Below are experts of layer 2 (counted from 0) of a mixture-of-experts language model. Rows are named gate (a neuron's input weights, with its number), up (a neuron's input weights, with its number) and show model dimensions 0-79. Each number is 50 + 15 x the weight over its row's rms, rounded and kept within 0 to 99.
Before each expert's rows: a language model's description of what the expert responds to. This comes from a sample of Wikipedia text that the model never trained on.

# expert 29
Section starts, discourse words
gate0:53 35 62 64 32 47 59 48 38 32 44 30 65 36 99 66 59 40 39 40 65 57 27 67 29 45 63 28 54 46 60 37 44 48 62 54 45 59 47 28 56 37 49 30 77 41 33 43 24 42 59 48 60 46 48 62 73 32 43 30 40 58 60 71 49 49 67 70 46 35 65 48 30 53 75 31 66 48 59 46
up0:41 46 31 42 51 46 49 57 35 54 60 38 50 45 35 90 60 37 60 47 56 61 67 30 11 43 42 52 42 66 65 61 55 70 59 60 53 49 49 60 50 58 79 45 57 59 30 53 29 64 27 40 44 52 45 36 43 78 61 46 68 49 77 51 32 41 52 20 87 68 56 46 45 48 34 50 64 54 49 62
gate1:61 62 56 65 43 35 53 45 60 52 42 33 48 34 88 28 47 46 26 63 67 37 69 35 52 77 42 39 41 45 63 18 42 59 52 19 41 62 64 39 26 52 27 49 50 13 57 32 34 77 43 59 63 42 24 42 52 64 66 32 42 51 66 58 75 58 24 35 52 63 58 48 27 58 58 26 32 69 23 45
up1:40 47 53 59 60 30 60 31 74 57 54 39 62 49 12 64 47 32 57 69 46 54 34 47 32 54 55 49 32 62 24 80 73 56 50 85 62 59 28 33 49 40 46 35 62 74 40 55 42 40 64 45 43 20 85 44 47 51 57 50 46 46 62 20 56 66 64 51 44 61 53 35 56 39 54 52 84 29 28 64
gate2:32 51 36 38 69 57 51 58 51 33 41 47 61 66 65 63 49 69 36 34 48 52 28 48 53 16 21 46 40 71 34 34 43 48 51 58 33 45 50 56 59 22 28 56 40 56 57 62 39 70 60 42 40 45 56 36 37 76 61 46 64 52 29 44 41 51 46 60 19 57 54 65 42 47 48 23 44 51 46 45
up2:74 21 55 62 63 49 43 59 66 47 39 44 56 60 00 64 30 50 61 57 60 30 82 48 78 69 52 67 50 59 53 41 53 81 42 47 50 38 72 40 58 55 54 55 68 46 80 60 49 37 32 49 51 38 29 67 56 43 58 78 53 54 67 59 52 33 74 28 65 55 74 66 79 67 74 37 56 52 63 14
gate3:26 56 47 52 37 60 47 56 55 45 38 58 47 39 81 48 25 63 78 49 41 15 69 74 48 63 36 47 49 17 39 37 60 20 42 53 73 58 34 59 35 44 37 27 67 41 75 64 26 56 30 55 61 28 45 52 47 71 56 44 49 58 63 58 38 54 40 65 48 59 63 69 20 15 38 18 26 55 57 54
up3:73 54 62 64 42 49 49 35 44 53 43 32 35 41 36 46 47 63 25 37 64 57 66 56 63 38 47 21 45 72 45 47 67 41 53 37 26 55 33 29 59 55 58 64 42 34 59 70 37 36 70 50 63 48 55 35 47 32 42 49 39 61 49 72 35 57 37 32 64 35 31 43 53 57 56 48 63 78 44 70
gate4:61 59 61 35 43 52 37 55 35 59 63 35 50 70 39 55 59 35 63 16 47 68 66 48 63 34 20 28 43 56 44 63 38 61 66 49 61 23 52 64 40 45 47 49 43 57 65 50 24 40 53 51 75 53 62 60 65 86 59 53 76 56 59 55 59 20 12 35 16 59 65 48 59 31 56 67 61 34 50 32
up4:51 84 66 56 48 32 53 53 17 55 61 51 64 59 11 34 62 31 37 30 38 39 32 50 37 40 36 35 42 77 61 40 63 42 51 65 31 55 61 48 36 52 30 65 23 63 37 81 42 35 53 59 35 73 52 36 74 61 29 59 82 44 40 54 53 46 56 65 60 57 57 50 54 62 53 23 41 94 54 50
gate5:40 38 48 43 40 52 44 50 55 47 54 60 37 46 97 33 45 61 39 33 33 58 54 65 82 48 48 38 55 72 44 15 49 56 70 51 54 40 50 62 43 62 40 32 68 51 49 66 34 54 62 37 37 66 49 55 49 58 67 48 73 41 64 51 38 69 30 46 37 52 14 56 42 70 50 35 92 37 63 31
up5:48 56 61 39 43 53 62 85 36 46 54 29 33 23 27 08 57 49 35 36 22 32 53 48 39 43 61 44 43 84 39 54 10 36 66 50 58 70 67 23 34 55 62 63 33 47 63 47 47 54 35 23 68 60 67 36 57 46 53 51 53 49 44 49 38 36 56 27 48 61 55 42 49 27 54 21 15 65 64 51
gate6:30 62 66 40 64 63 46 63 13 59 51 50 47 51 82 61 58 27 48 56 74 50 43 69 49 49 56 39 62 40 36 56 27 79 57 65 75 37 26 43 29 44 35 50 44 58 34 40 50 26 65 81 45 59 25 47 42 48 39 53 63 45 35 69 52 61 43 57 53 62 69 74 47 36 57 64 38 29 37 31
up6:35 64 49 45 43 52 52 64 37 20 52 28 45 46 80 40 45 41 44 54 79 65 54 55 67 36 19 66 39 36 67 24 64 25 68 61 45 45 42 52 59 44 56 60 44 27 57 39 46 58 45 20 29 49 72 28 44 35 45 63 26 77 46 11 53 46 30 26 60 50 36 60 53 54 39 45 46 57 36 49
gate7:33 29 52 66 39 49 60 88 59 28 50 55 37 43 61 81 44 58 60 44 40 40 59 50 32 30 48 42 67 58 66 36 60 52 47 54 41 12 69 43 84 41 20 52 30 57 17 71 20 59 69 66 42 60 39 47 26 39 63 50 56 34 42 20 56 51 48 29 48 70 51 10 68 18 52 37 71 70 50 54
up7:39 46 54 50 57 60 36 56 59 46 32 35 35 44 47 54 57 39 68 55 47 47 56 53 54 48 72 27 79 33 58 28 44 32 60 40 57 39 41 46 55 30 81 54 39 33 44 39 31 67 66 49 42 39 58 45 44 63 18 37 69 52 47 27 58 48 34 41 55 53 45 40 31 48 71 60 60 53 48 68
gate8:42 55 58 37 52 61 59 52 46 66 45 52 43 60 84 27 61 56 62 46 65 56 40 57 47 77 42 55 67 68 56 73 31 45 49 28 46 51 77 67 46 68 52 49 43 46 64 65 61 64 46 51 65 66 44 70 45 78 54 52 21 40 49 35 42 28 33 54 26 37 28 40 35 64 60 51 26 71 40 37
up8:72 66 32 70 36 32 53 58 43 41 42 45 32 36 54 54 63 69 57 51 73 57 81 67 39 32 38 55 63 57 48 55 23 44 36 41 74 58 66 37 70 52 29 66 55 51 78 51 54 48 59 64 77 53 54 64 44 63 33 81 39 36 61 47 76 27 63 65 37 34 36 50 54 75 54 84 52 64 40 44